config.yaml
num_hidden_layers: 11
hidden_size: 384
n_experts: 16
experts_per_token: 2
d_expert: 416
d_shared_expert: 0
hidden_act: "tanh_gelu"
moe_layers: [0, 1, 2, 3, 4, 5, 6, 7, 8, 9, 10]
router_score: "softmax"
normalize_top_k: true
routed_scale: 1.0
balance_loss: 0.00182
balance_bias: true
router_z_loss: 0.001
init_std_router: 0.0152
lr_router: 0.00032
num_attention_heads: 4
num_key_value_heads: 4
head_dim: 128
vocab_size: 32000
norm: "layernorm"
norm_place: "pre"
norm_eps: 1e-05
positions: "learned"
qk_norm: true
attn_scale: 0.0884
tie_word_embeddings: true
parallel_block: false
extras: ["capped logits"]
init: "normal"
init_std_qkv: 0.0157
init_std_o: 0.00336
init_std_up: 0.0157
init_std_down: 0.00336
optimizer: "soap_variant"
learning_rate: 0.00305
beta1: 0.95
beta2: 0.95
weight_decay: 0.042
lr_head: 0.00677
max_grad_norm: 2.0
warmup_steps: 54
schedule: "wsd"
decay_fraction: 0.789
decay_shape: "linear"
final_lr_fraction: 0.0
batch_tokens: 65536
max_seq_len: 256
doc_mask: true
train_tokens: 431200000
max_steps: 6580
dataset: "wikipedia_en"
Below are experts of layer 5 (counted from 0) of a mixture-of-experts language model. Rows are named router (the router's row for the expert), up (a neuron's input weights, with its number) and show model dimensions 256-383. Each number is 128 + 32 x the weight over its row's rms, rounded and kept within 0 to 255.
After each expert's rows: "mostly gets" lists some tokens that are sent to it at least half of the time; "comes after" lists some tokens at least twice as common just before its tokens as in all text. This comes from a sample of Wikipedia text that the model never trained on. Tokens count by the router's weight.

# expert 0
router [104 148 153 158 120 150 116  69 129 230 136 136  58 142 105 118 158  92 103  93  63 121  98 120 152 174 140 166 107 119 144 115 104 120 109 153 125 103 128 111 112  51 147 146 133 168 111 181 166  92 126 124 140 186  54  69 115 123 178  97 131 134 137 100 146 105 170 104  95 132 168  95 119 136  93 167 155 147  84 117  77 132  32 106 117 124 199 125 147 121 134  86 124 169 162 187 128 171 133 159 109 129 120 138 116 134 108 166 124 136 116 125 168  82 150 153 173 117  59  97 210 111  71 186 138 140 137 143]
up0 [142 109  93  77  83 160 117  71 158 188  83  95 143 139 118 192 116  81 146 117 145 135  43 153 180  58 101 170 114 114  87 159 132 164  99 187 122 123 146 130 111 105 132 139 104 123 117 124 137  92 104 146 113 171 167 111  87 136 128 181  71 168 101 119 107  97 141 138 134  83 100 184  97 149 133 162 170 160  89  85 124 134 140 145 114  97 128 148 155 106 105 133 138 235 159 169 104 113 140  88 148 148 130 169 159 134 159 129 111  91 152 122 142 133 123 162  81  76 137 159 118 145 137 129 128 213  68 153]
mostly gets: " East", " North", " River", " County", " School", " town"
comes after: " the", " in", " of", " at", " United", " New"

# expert 6
router [183 115  84 212  66 121 145 158 134 158 122  70  79  78 154  98 115 142 148  83 145  84 118 123 108 142 127 158 114 141 125 135 118 113 106  62  86 118 138 174 161  82 141  99 117  83 119 183 197 176 103 125 132 148 117 117  82  89 155 153 117 175 134 101 178 140 151 110 110 169 145 138 137 180  81 122 146  80 106  86 143 109 112 153 154 153 123  83  81 143 149 100 143 123 122 163 107 100 130 157 100  93 114 136 123  92 142  81 126 105  70 121 193 113  85 126 112 184  97 124 120 128 138 160 111 133 166  86]
up0 [176 149 200 114 115 112 111 208 175 135 157 166 162 148 115 173 163  55 106 185  97 188 110 150 131 147 172 182 157 137 181  88  68 124 131  85 124 144 108 142 102  92 146 106 121  83 109 176 145 140  97 106 154 162  93 118 146 108 134  99 108  88 128  55 117 137 107 101 148 105 153 158 143 105 162 124  88 110 139  86 159 108 114 130 131 173 107  94  89  56 125  73 144  94  61 140 124 133 149 164 125 147 137 147 106 142 148  84 104 124 189 146 144 115 148 173 186 110 114  88 101 153 124 126 156 124 133 146]
mostly gets: " |", "---|---|---|---|", " —", " MPC", " 1;", "·"
comes after: " ", " |", " 0", ")", " —", " 1"

# expert 15
router [ 81 142 143 156  75 115 133 123 132 140  99 127 114 116 108 143 136 186 110  79 187 129 116 110 153 120 175 154 163 134 107  92  69 132 103 103 125 116 118 119 127  90 101 134 133 128 123 157 138 121 103 112 113 152  87 122 116 195 174 149  95 134 122 118 144 100 131 114  82 124 165 106 154 150  84 139 163 117  90  82 119 192 122 183 111 140 112  70  72 120 148 166 163 145 169 130  66 171 140 172 163 142  62 104 113 119 123 119  84 140 117 181 179 126 101 147 106  73 132 158  99 136 166 160 164 128  80 184]
up16 [156 161 159 102 126  70 136 144 142 108  54 117 124 152 112 126 129 110 126  87 125 147 132 131 161 157 169 111 197 125 112 174 173 106 135 189  97 129  93 160  84 201  95  89 131 147 200  90 123 151 156 130  87 133  98 195 186 172 115 118 130 185 132 179 116 123  87 137  98 112  88 137 123 128  98 125 204 224  92  87 162 134 164 157 146 144 148  73  82 106 105 127 135 158 145  97 145  77  99 116 106  70  84 147 133 136 160  92 134 155 128 188 117 146 108 144 119 108 146 155 168  91  80 185 122 126 134 161]
mostly gets: " (18", " Votes", " MPC", " Location", " JPL", " (1"
comes after: "-", " (", ":", "/", "–19", " •"

# expert 11
router [137  98 162 141 117 145 115 140 117 130 123 107 118  68  46 155  98 100 149 118 123 147 133 148 133 180  88 146 135 206 117 110  91 157  45  81 104 198 139 173 117 158 165  82  86 101  48 129 133 143  97 138  79 174 128 106 111 149 141 166 104 110 155 159 103 161 130 129 130 106  96 117 128 157  83  94 134 129 130  99 122 120  90 132 112 108 108  45 143 102 138 121  96 141 127 126 149 110 100 134 125 133  93  96 120 162 145  70 204  97 125 128  82 101 136 150 199 104  96  68 122 103 152  88  97 148 132 159]
up0 [ 92 194  97  49 117 143 100 158 142 136 161 112  98 116 131 146 149 111 111 119 130 142 126  96 163  95 101 115 115 154 133  81 139 186 131 121 114 118 147 134 173 117 137 174 143 190 174 161 140 153 129  84 139 142 179 103 103 114 123 105  89 156 140 180  98  88 178  67 146 116 148 128 123  82  93  95 110 121  90 102  60  95  57 197 132 133 165 206 136  80 115 132 140 175  98  96 104  64 179 105 140 178  97 165  99 103 101 111 142  97 179 172  95  98 128 141 102 192  84 151 181  99  82  95 188 161 122  72]
mostly gets: " and", " not", " be", " or", " are", " has"
comes after: ",", " and", " was", " is", " it", " he"

# expert 2
router [125 140 153 144 126  60 140 130 141 150  26 119 145 164 125  95 125 184 194  99 121 135  82  96 170 114  95 104 106 155 135 155 160 131 109 108 115 150 133 138 107  97 163 137 141 134 108 121 139 158 145 152 147 145 167  84 156 133 184  71  86  93 153  92  83 147 135 156 130 142 104 123 150 176 130 150 136 154  71  82 144 142 147 130  93 185 119 136  79 115 188 123 195 100 148 202 169 121 105 170 166 135 156 156 156 130  54 125 169  95 164 114  92 137 116 182 128  86  74  94 120 137 137 121 122 140  83 155]
up0 [134 160 171 128 115 147 148 183 116  85  81 124 121 140 107 137 140 140 169 178 133 120 137 116 100  86 110  72  93 160 130 132  95 133 115  95  95  88 149 174 143 131  91 132  97 163 137 142 161 172 143 163 159 110 135 157 124 154 152 155 109 145 108 152 126 130 128 188  73 179 107 139  60 137 182 173 167 128 137  58 111 115  89 149 126 110 140 172 105 136 152 137  99 102 118  90 175 151 137 101 155 197  80  83  95 164 113 113 166 134 158  59 153 110 108 157 157  43 110 167  64 117 108  71 178 191 144 141]
mostly gets: "|", " Al", " El", " La", " San", " Ko"
comes after: "\n", ":", " \"", " by", "=", " A"

# expert 9
router [130 119 112 161  94 129 111 100  44 163 196 113  98 113 114 155 108 110 125  89 148  97 153 128 137 164 108  92 122 168  79 119 142 119 139  91 128 160 101 175 133 112 130 140 151  80  99 163  89 156  83 128 108 139 115 154 141 114  94  91  57 101 192 126 113 103 141  99 133 191  88 144 107 118 121 112 163 120  74  78 128 112 158 191 137  64 101  79  99 153 180 143 118 120 182 114 150 158 100  87 122 193 135 174 173 112 129 109 180 165  95 117 128 129 126 118 125 160 122 138 175 127  92 161 101 138  74 127]
up16 [193 159  38 148 148 159  99  79 135 168 147 114 153 131 122 120 118 103 141 171 146 151 115 156 102 122 133  94 129 111 105 121  89  92 161  92 143 114 135 145 106 123 189 179 126 142 186  60 126 124 130 143 143 144 151  80 108 160  98 151 108 138 109 110 164  73 180 191 172 133 162 133 115 130 168 152 113 130 175  92 134 136  97 147 123 166 132 174 147 131 136 119 154 160 154 135 124  97 130 108 117 113 158 107 110 174 140  98 133 115 102 136 142 116 145 143 104  98 116 147 133 149 148 169 150 184 136  86]
mostly gets: " 1", " 3", " 5", " 4", " 8", " 6"
comes after: " |", "|", ":", ";", ")", " /"

# expert 8
router [190 142 130  78  72 113 141 123 104 145 151 102 117 131 110  97 111 100 169 163 156 152  99 134 139 201  69 112 181 127 137 136 128 123  72 179 148 115 116 158 151 146 121 106  67 133 115 136 111 176 172 126 100 124  98  77 135 172 144 122  61 113 134 177 100  89 151 118 151 128 120 166 121 108  84 130 148  52 133 106  95 190  94 132  81  82 127  54 116 137 137  55 166 146 144 137 145 154 112 123 138 124 148 175 118 145  31 115 143 137 148 105 147  94 178 145  95 129 134 145 155 109 119 126  30 164 102 157]
up0 [ 83  90 114 119 114 125 141 114 123 162  78  89 173 141 153 164 119 117 105 108 105 121 118  99 119  66  52 116 155 127 177  47 117 142 127 157 142  92 137 210 158 117 172 142 162 153 101 184 133 152 172 100 105 122 134 143 113  98 203 151 132 131 184 151  70 169 108 103 168 142 140 148 162 126  97  96  95 112 135 130 140 104  97 137 152 164  96 153 143 139 120 118 116 108 137 142 219  88 115 144  81 153 136  89 124 166  89 126 102  98  73 104 160  96 144 137 136 140 129  64 104  97 124  82 130 123 132 160]
mostly gets: " his", " their", "The", " its", " a", " The"
comes after: " of", " the", "'", " a", " in", " for"

# expert 12
router [167 119  92 128 157 109 114  94 143 187 140  67 120 116 159 121 111 103 188 118 133 111  93 111 137 177 147 164 125 156 118  92 148  66 107 134 152 156 121 125 152 132 145  86 200 125 124 128 153 130  87 123 116 112 149 144  89 160  99 109  90 102 102 116 140 111 135 115  83 122 152 139 119 149 111 116 191 138 141 116 130 151 110 117 131 129 145  90  73 114 130 167 150 136 119 131 130 187 118 129 177  92 131 142 183 153 124 148  99  88 140 171 148 145 158 126  59 125  12 114 118 135 122  96  95  92 156 110]
up0 [172  54 120  97 170 102 109  50 102 134  98 145 213 127 136  99 125  80 196 118  95 126 163 106 102 141 104 167 180 118 151  70 132 139 140  87 127 172 134 128 121 134 104 112 166 121  83 103  90  68 108 162 107 121 124  81 137 121 171 107 120 151 164 133 137 153 145 113 129 112 163 114 124 198  45 157  83 134 153 136 155 123  76 163 183 120  67 133 109 127 118 105  54 119  93 168 126 149 170 197 105  83 132  92 126  89 142 121 130 131 211 118 120 156 126 136 133 108  96 148 127  99 147 107  73  98 169 138]
mostly gets: " \"", "---|---|---|---|", " Minister", " $", " President", "|---|---|"
comes after: "\n", " |", ".", "==", " =", " =="

# expert 3
router [161 173 140 162  97 138  83 149 127 202  89 148 110  97 210 113 101 138 147 115  88  85 102  77 170  91 114 129 213 132 121 148 109  82  95  76 133 128 123 118  75 133 120 129 100  51 129 126 151 146 104 161 126 161 110 160 110 160 104 101 124  93 182 167 198 139 144 156  99 170 126 147 170 165 144 164 130 121 163 124 171 150 132 156 107  93 134 157  98 109 129  90 138 204 128 112 117 162  54 136 142 149  98 125 128 176  96 121 133  96 123 192 146 109 124 128 136 122 141 140 179 117  60  85 176 144 117  91]
up0 [ 73 105 130 129 152 147 162  89  79 128 113  36  55 105 157 152 175  96 160 104  82 143 156 148 136  78 141 153 152  97 166 124 148 129 165 184 166  74 139 122 170 128  86 136 101 116 131 129 149 132 126 115 142 110 123 149 151 140 141 115 126 126  93 109 129 115 185 105  96 109 119 163 138 110 125 110  78 103  76 104 170 167 127  78 102  72 127 128 160 143 122  86  88 140 140 161 108 123  79 105 102  90  77 188 138 107 164  98  77 199 226 144 127 162 108 141 110 118 183  89 160  94  96 106 157 163 135 123]
mostly gets: " which", " it", " this", " who", " he", " they"
comes after: " the", " a", " his", " The", "==", " their"

# expert 4
router [152 138 124 132  86 101 111 194 126 122 121 141  73 100  76 135 108 139 121  99 126 151 111  90  89 171 143 132 106 187 147  57 121  83 132 180  74 183 146 108 158 124 130  94  90  91  98 127  64 158 110 108 149  87 125 109  94 119 170 138 122 135 112 122 132 117 169  98  88 152 160 145 128 130 139 141 154 113  82 102 168 188 132 141  44  63 201 174 112 132 162 131 166 113 156 149 141 160 132 115 126 115 128  48 124 116  87 131 111 131 129 146 152  92 135  98 105 127  87 107 161 106  52 116 104 184 111 152]
up16 [199  98 114  73 160 123  71  94 137 177 133 100 165 125 114 158 112 138  71 152 111 173 141 106 163 187 174 185  37 125 179  95 158 185 148 127 173 108 137 138 169 129 168 164 116 102 131 157 143 119  83  99 164 112 133  93 189 149 126  90 129 109  99 121 145 145 132  72  71 138 126 128 172 161 108 155 127 104 196  93 202 123 102 111  97  54 122 167  74 176 137 110 121 131 157 138 126 102  91 114 100 110 109 124 136 194 136 116 118 195 138 126  92 108 104 121 123 158 148  90 149 146 164 172  96 163 118 153]
mostly gets: " K", " G", " F", "D", " D", "G"
comes after: " |", " (", ";", "/", ":", " $"